{"d_model": 256, "router_score": "softmax", "norm_eps": 1e-06}
Below are experts of layer 2 (counted from 0) of a mixture-of-experts language model. Rows are named router (the router's row for the expert), gate (a neuron's input weights, with its number), up (a neuron's input weights, with its number) and show model dimensions 0-63. Each number is 128 + 24 x the weight over its row's rms, rounded and kept within 0 to 255.
After each expert's rows: "gets" lists some tokens that make up at least twice as much of what it gets as of all text. This comes from a sample of Wikipedia text that the model never trained on. Tokens count by the router's weight.

# expert 0
router [127 148 128 147 146 129 118 127 136 178 137 142 173 141 131 161 119 122 119 105 125  84  61 122 139 102 173 112 159  95 148 159 162 160 154 127 120 172 148 109 154 155 166 148 113  82 119 139 150  95 169 135 118 110 136 146 121 122  89 125 143 154 141 103]
gate0 [124 111 126 117 187 108 107 141 128  88 112 144 129 114 151 134 150 106 157 151 126 131 122 146  96  68 107 110 118 115 164 105 126 115  92 180 146 125 125  89 130 163  98 118 130  95 130 150  67 143 147 143 125 113 126 116 122 126 176  84  75 143 138 108]
up0 [144 162 135 126 160 141 152 132 143 109 143  95 118 131 132 106 125  95 143 127  88 141 140 141 172 178 125 140 127 146 133  95 174 122  93 173 144 156  93 147  86 143 124 125 112  59 132 149 116  95 116 121 152 142 159 118 118 112 156 123 124 135 141 123]
gets: "in ", "by ", "on ", "at ", "from ", "with "

# expert 10
router [110 161 162 135  94 152 159 102 145 143 130 151 133 130 113 145 144 152 135 103 138 181 167 131 157  93 102 159 135 120 109  86 128 137 127 106 200 123 101 105 107 178 143 166 154 102 127  85 128 135 147 102  91 104 137 110 160 143 117 104 117 149 148 111]
gate0 [164 157 110 169 166 144 139 109 105 100 114 133 148 127 118 132 126  95 145  94 133 126 124 109 127 127 155 106 121 157 150 170 148 134 115 124 141 148 112 153 114 151  95 115 108 141 145 112  84 136 104 112 146 149 137 131  98  76 114 133 162 121 160  61]
up0 [128 141 117 160 145 114 130  86 101 145 122 136 113 123 125 145  72  86 176 128 121 151  98 136 128 111 101 120 116 114 137 105 114 118 124 110 153 120 126 137 125 131 140 108 131 132 124 136 122 124 130 145 152 121 120 125  97 127 122 109 186 187 124  96]
gets: "was ", "had ", ":", "has ", "is ", "have "

# expert 12
router [159 147 135 150 128 118 138 138 150 103 129 114 109 121 113 133 155 116 115 174 111 160 161 138 117 187 129  84 141 177 129 172 137 155  87 152 132 126 104 122 155 136 135 124 161 120 119 121 151 109 156 135 117 166 100 113 123 130 132  89 128 108 147 154]
gate0 [100 164 153 111 141 135  73 112 159 110 125 110 129 106 132  80 157 135 120 123 127 148 143 149  98 118 116 149 114 117 116 189  65 147 116 139 153 141 136 105 125 149 141 146  94  88 181 106  83 165 135 135 138 118 135 150 156 117  89 150 136 119 141 134]
up0 [160 118 178 113 128 101 174 202  92 128 158 122 161 129 121 150 111 132  89 163 118 129 124 137 142 140 142 121 170 126 133  90 144 113 131 139 121 123 122 143 136 157 122 117 157 109  99 129 135 145 114 102 107 119  87 111 113 206 109 131 154 121 113 160]
gets: "; ", "201", "200", "202", "| ", "199"

# expert 23
router [108 167 114 162 142 137  91  98 101 107 119 117 154 139 128 129 150 133 134 144  87 147 167 124 120 105  97  94 118 123 143 119 135 133 162  99 104  76 100 148 131 124 108 157 141 119 131 111 117 132 119 146 135 161 156 105 143 131 166 126 174 179 120 120]
gate0 [103  84  74 128 151 133 110 138 114 171 152 126 113 127 145 125 140  88 131 134  90 151 148 143 128 145 102 109 103 130  80 147 158 152 127 118 126 124 151 144 112  95 203 161  93 134  79 105 120 111 140 131 111 146 154 137 115 116 177 122 150 119 142 136]
up0 [120 101 124 120 132 128 168 118 148 122 127 113 131 102 134 141 114 141 165 166 123 108 112 124 119 137 139 138 158 105 148 126 107 104 135 152 125 133  94 100 121  86 141 126 112 100 113  99 121 152 104 121 135 134 148 136 130 145 106 127 149 127  76  85]
gets: "\"", "film ", "album ", "'", "game ", "music "

# expert 8
router [122 123 142 144 127 130 170 150 130 110 141 103 129 127 106 142 144 122 159 123 114 145 128  97 148 183 144 139 145 135  98 118 125 115 133 128 128 107 107 120 136 117 114 136 163 188 101  86 155 184 118 115 115 135 128 107 111 134 118 114 128  75 203 132]
gate0 [119 116 148 116 151 153 124 148 111 116 132 143 130 125 141 146  86 143 114 154 109 111 133 168 136 135 165 146 165 112 115 143 132 129 139 115  92 141 161 163 121 102 100 132 139 151 131  84 106 111 111 149 114 138 117 115 123 188 136 111 140 119 104 156]
up0 [148 108 139 151  91 145 117 148 118 119 129 146 119 166 143  98 109 155 157 147  83 138 130 127 169 128 139 195 120  66 155 129  86 126 140 137 104 163 157 144 141 131 105 149 121 125 185 110 112 138 148 129 117 146 125 139 105 150 133 163 107 104 109  84]
gets: "first ", "th ", "second ", "First ", "Best ", "s "

# expert 7
router [126 149 108  96 125 143 117 119 105 111 142  97 134  94 143 163  73 120  89 132 141 137  99 135 103  80 133 163 141 137 155  91 147 117 159 104  91 152 123 134  95 112  84 142 128 167 155 114 153 122 101 128 176 149 173  91 136 143 138 173 130 116 120  89]
gate0 [147 107 166 124 147 136 141 117 120 140 125 129 120 160  79 102 144 160 122 117  99 131 135 163  96 140 161 133 131 127 157 118 137 118 151 111 139 125 138 127 130 109 207 140 146 131 146 105 125 135 115 154 156 127 117 118 148 124 118 195 121 127  97 119]
up0 [128 133  88 156  62  98  86 125 154 144  94 128  80  85 170 144 118 114 127 111 138 119  99 108 139  97 147 115 101 111  92 114 101 129 143 110 153 165 155 114 138 122 128 119 144  81  90 147 132  97 125  94 134  87  96 122 125 115 126 127 121 166 186 124]
gets: "\n", " ", "|", "In ", "— ", "He "

# expert 20
router [146 163 146 111 154 117 121 147 151 123 128 189 127 148 119 105 144 111 118 138 115 116 135 139 120 174 147  78 108 155 153 103 145 122  88 142 127 128 206 170 136 114 106 111 123 107 169 156 107 157 109 150 125 135 102 146  96  97 130  85 122 112 143 146]
gate0 [114 108  96  88  71 137 117 101  75  92 176 136 130 115 111 120 143  95 170 150 155 122 174 140 125 143 134 123 125 165 127 121  85 121 127 120 149 161 141 142 107 141 127 111  86 115 125 113 146 139 131  64  93 131 138  95 126 147 133 121 156 119 159 128]
up0 [129 153 126 101  82 132 123 106 124 116 130 121 134 116 114  90 129 128 112 100 142 124 126 115 100 129 123 125 113 156  94 103  95 146 120 158 124 132 158 110 126 108 180 117 107 158  98  96 136 144 133 129 118 134  88 123 108 170 143 150 147 144 131 128]
gets: "\n\n", ". ", "\n", "). ", ".", "\". "

# expert 11
router [121 168 166 136 138  92 128 169 135 158 152 133 121 153 137 168 107 113 102  98 152 129  86 128  89 151 140  85 100 117 157 150  84  63 115 103 128  95 111 111 102 147  94 141 120 102 136 121  94 142 175 125 135 112 144 142 152 131 131  93 115 124 146 101]
gate0 [ 88 126 171 141 136 123 141 114 103 115 128 133 112 127 111 191 150 136  89 145  75  92 112 116 136 112 158 149 112 147 158 140  88 188 117 105 121 148 169 137 130 121 121 103  92 131 115 113 124 165 134 160 140 137 139 155  92 104 178  86 152 142 157 137]
up0 [ 85 128  85 145 140 125 160 137 166  95 109 184 140 148 124 107 116 168 134  86 113 166 132 113 106  98 146 109 130 153 140 145 166 111 141 129 104 141 115  81 133 173 142 104 101 110 144 127 110 165 138 145 116 125 128  88 156 112 113 148 151 112 118 127]
gets: "1 ", "0 ", "2 ", "3 ", "5 ", "4 "

# expert 1
router [147 155 126 111 150 100 150 139 124 129 146 115  93 124  93 133 118 150 129 147 177 132 188 119 150 162 135 138 185 147 141 120 129 143 150 132 123  63 147  89 111 143 116 189 112 125 130 114 118 177 117 108  94 108 114  95 113 141 110 128 128  92 154 147]
gate0 [146 122 119  95 135 134 110 154 179 149 139 105 100 163 128 137 128 116  62 146 105 174 144 119 153 151 112 140 111 166 108 126 100 144 138 103 125 185 176 122 132 114 147  93 128 184 138 144  65 109 146 153 153 144 173  89 144 153 123 162 143 109 134 126]
up0 [107 101 137 138  98 118 147 117 130 184  82  74 108 158  85 136 113  82  75 114 111 133  70  98 120 133  81 124 134 108 181 144 143 141 126 135 138  90 127 136 156 140 107 158 136 129 107 131 136 127 120  81 168 103 109 137 118 158 149 138 129 128 140 117]
gets: "| ", "- ", "==", "= ", "===", "== "

# expert 21
router [125 138 149  98 117 124 144 163 171 165 155  74 106 122 148 125 164 150 100 118 168 117 112 118  91  95 124 147 109 121 109 135 124 123 147 104  99 170 105 142 116 104 128  79 131 139 120 131 125 139 133 114 117 119  98 129 144 132 148 119 177 150 140 126]
gate0 [ 99 171 142 122 114 127 157 118 177 124 175 108  75 116 122  73 145  91 116 103 132  97  93 150 109 111 134 151 172 127 114 102 142 122 121 124 155  93 110 145 137 133  87 144 128 117  80 166 163 152 121 155 158 180 126 114 115 135 133  72  92 118 125 193]
up0 [150  77  98 129 141 134 139 122 135 138 120 147 113 133 122 143 138 155 117 162 137 135 159 109 132 117 148 122 154  99  95 148 111  95  93 157 121 153 138 141 118  58 127 101 125 177 135 155 145 106  97 113 101 143 144 158 160 116 173 132 155 144 105 120]
gets: "1", "2", "3", "0", "4", "6"

# expert 17
router [143 152 157 116 143 111 100 135 122 154 113 158  92 132  88 125 121 172 149 102 123 138 128 110 142 105  83  56 129 146 139  99 130 172 136 131 108 142 166 122 141 102 145 110 136 125 117 140  98 121 133 108 144 117 109 122 178 135 146 130 119  88 117 106]
gate0 [145 133 194 161  98 151 129 164 167 117 132  97 157 120 156 117 159 121 125 124  92 178 115 147  66 153 116  98 122 128 119  83 146 134 132 139 109 156 143 141 170 126 135 143 151  86 124 158 142  99 124 103 138 112 115  93 122 138 156 105 173 146 124  75]
up0 [116 128 101 112 157 141 156  79  98 163 158 146 157 135  67 138 120 129 132 157 202 107 144 101 152 137  81 129 140 144 119 160 132 162 141 119 155 116 122 135  72 139 126 128 121 106 142  97 125 140 103 176 153 107 168 146 143 119 110 146  99 124 108 146]
gets: ": ", "| ", "(", "– ", "): ", "/ "

# expert 18
router [115 131 142  83 150 112 101 193 163  71 115 116 114 118 120 106 102 122 113 119 123  98  99 115 120 106 131 141  95 150 148 156 160  81 126 112 121  90 154 127  97 150  98 148 131  96 138 154 132  91 120 112 126 113 145 102 104 126 148  88  99 114 115 106]
gate0 [116  99 103 119 115 104 170 118 148  95 171 148 126 131 124 129 137 140 123 115 120 156 140  99 147 109 139 151 126 127 132 156 122 157 116 110 154 119 172 125 104  97 121 123 121 180 177 149 111 119 153 133 161 132 148 173 132  85 178 109 133 110 119 123]
up0 [111 133 126 152 149 158 185 139 106 152 123  93 110 148 125 123 115 131 166 128 149 101 164 126 125 107 133 138 119  97 194 114 106 119 148 105 136 106 155  74  92 119 127 113  89 167 110 148 124 136 143 152 151  72 125 104 163 147 118 134 108 105 107 116]
gets: "of ", "two ", "other ", "all ", "both ", "three "

# expert 3
router [133 122 117 144 147 119 102 143 108 150 110 131 126 135 107 137 129 150 152 128 143 194 123 129 113 153 142 134 152 166 145 152  68 126 130 110  92 149 110 118 109 145  81 130 145 169 135 114  90 167 171 153 136 113 138 109  87 103  62 116 162 132 140 132]
gate0 [136 135 106 121 152 108 142 131 157 141 146 107 170 162 140 130 121 126 170 100 162 141 104  89 112 150  87 124 139 170  95 146 141  77 119 119 129 103 152 160 169 133 111  98  90 119 145 139 142 158 179 127 137 145 128 136 155 153 123 136 129 154 131 117]
up0 [137 155 173 163 158 113 115 104 112 130 157 135 126 148 182 122 128 148 134 115 107 142 120 138 167 115 132 147 108  98 108 123 112 139 131 108 135 133 151  94 144 109 140 136 140 125  91 114 108  83 125 144 101 105 138 148  96 153 170 124 157 146 189 110]
gets: "that ", "% ", "years ", "States ", "km ", "York "

# expert 6
router [ 94 137 160 100 135 127 173 148 111 148 113 131 131 124 159 121  94 152 127 161 131 131 160 114 131 151 107 213 127 113 142 131 118 142 116 101 132 158 137 131 132 171 166 133 162 140 101 137 107 120 123 149 116 175 106 134 143 170 126 136 107 131 122  89]
gate0 [134 123 157 150 169 144 116 133  98 116 101 121 119 128 146  92 110 159 131 115 133 112 157 135 167 131 147 143 123 115 117 126 115 143 116 147 118 127 133 137 170 129 130  90 144 102 139 139 139 111 127 110 143 143 156 166 112 158 139 148 134 100 113 134]
up0 [164 112 129 117  44 121 130 137 109 144 206 159 120 128 107 156 142 160 113 132 107 148 113 151 133  75 126  97 117 155 126 149 143 102 138 146 133 127  84 128 155 126 126 182 111 117 109 144 128 114 131 131 114 112 138 110 122 152  93 120 157 173 137  88]
gets: ", ", "and ", "but ", "which ", "where ", "to "

# expert 16
router [145 117  92 129 119 135 148 102 137 110 124 104 120 120 162  64 136 127 127  98 120 141 110 122 123 116 119 118 145 134 101 152 116 150  95 108 130 146 117 136 140 111 168  96 121 149 160 114 109 138 140 102 130 144 145 146  83 155 109  97 137 139  84 119]
gate0 [165 106  89 166 109 122 154 144 104 115 116  99 116 151 160 145 130 122  73  99 140  73 155 133 137 136 137 127 127 116 143 119 128 140 127 142  91  83 115 145 110 139 123 106 145 106 148 132 109 132 182 118 126 124 106 116 127 158 120 162 113 162 132 127]
up0 [118 156 176 130 130  71 122  92 137 153 116 155 133 145 103 112 150 139 173 145  90 112 108 128 109 114 121 121 102 140 159 205 134 124 160 129 168 152 165 135 146 190 122 125 125 138 149 103  91  89 127  89 123 141 128 132 138 107 155 113 134 102  92 132]
gets: "°", "0", "5", "2", "6", "4"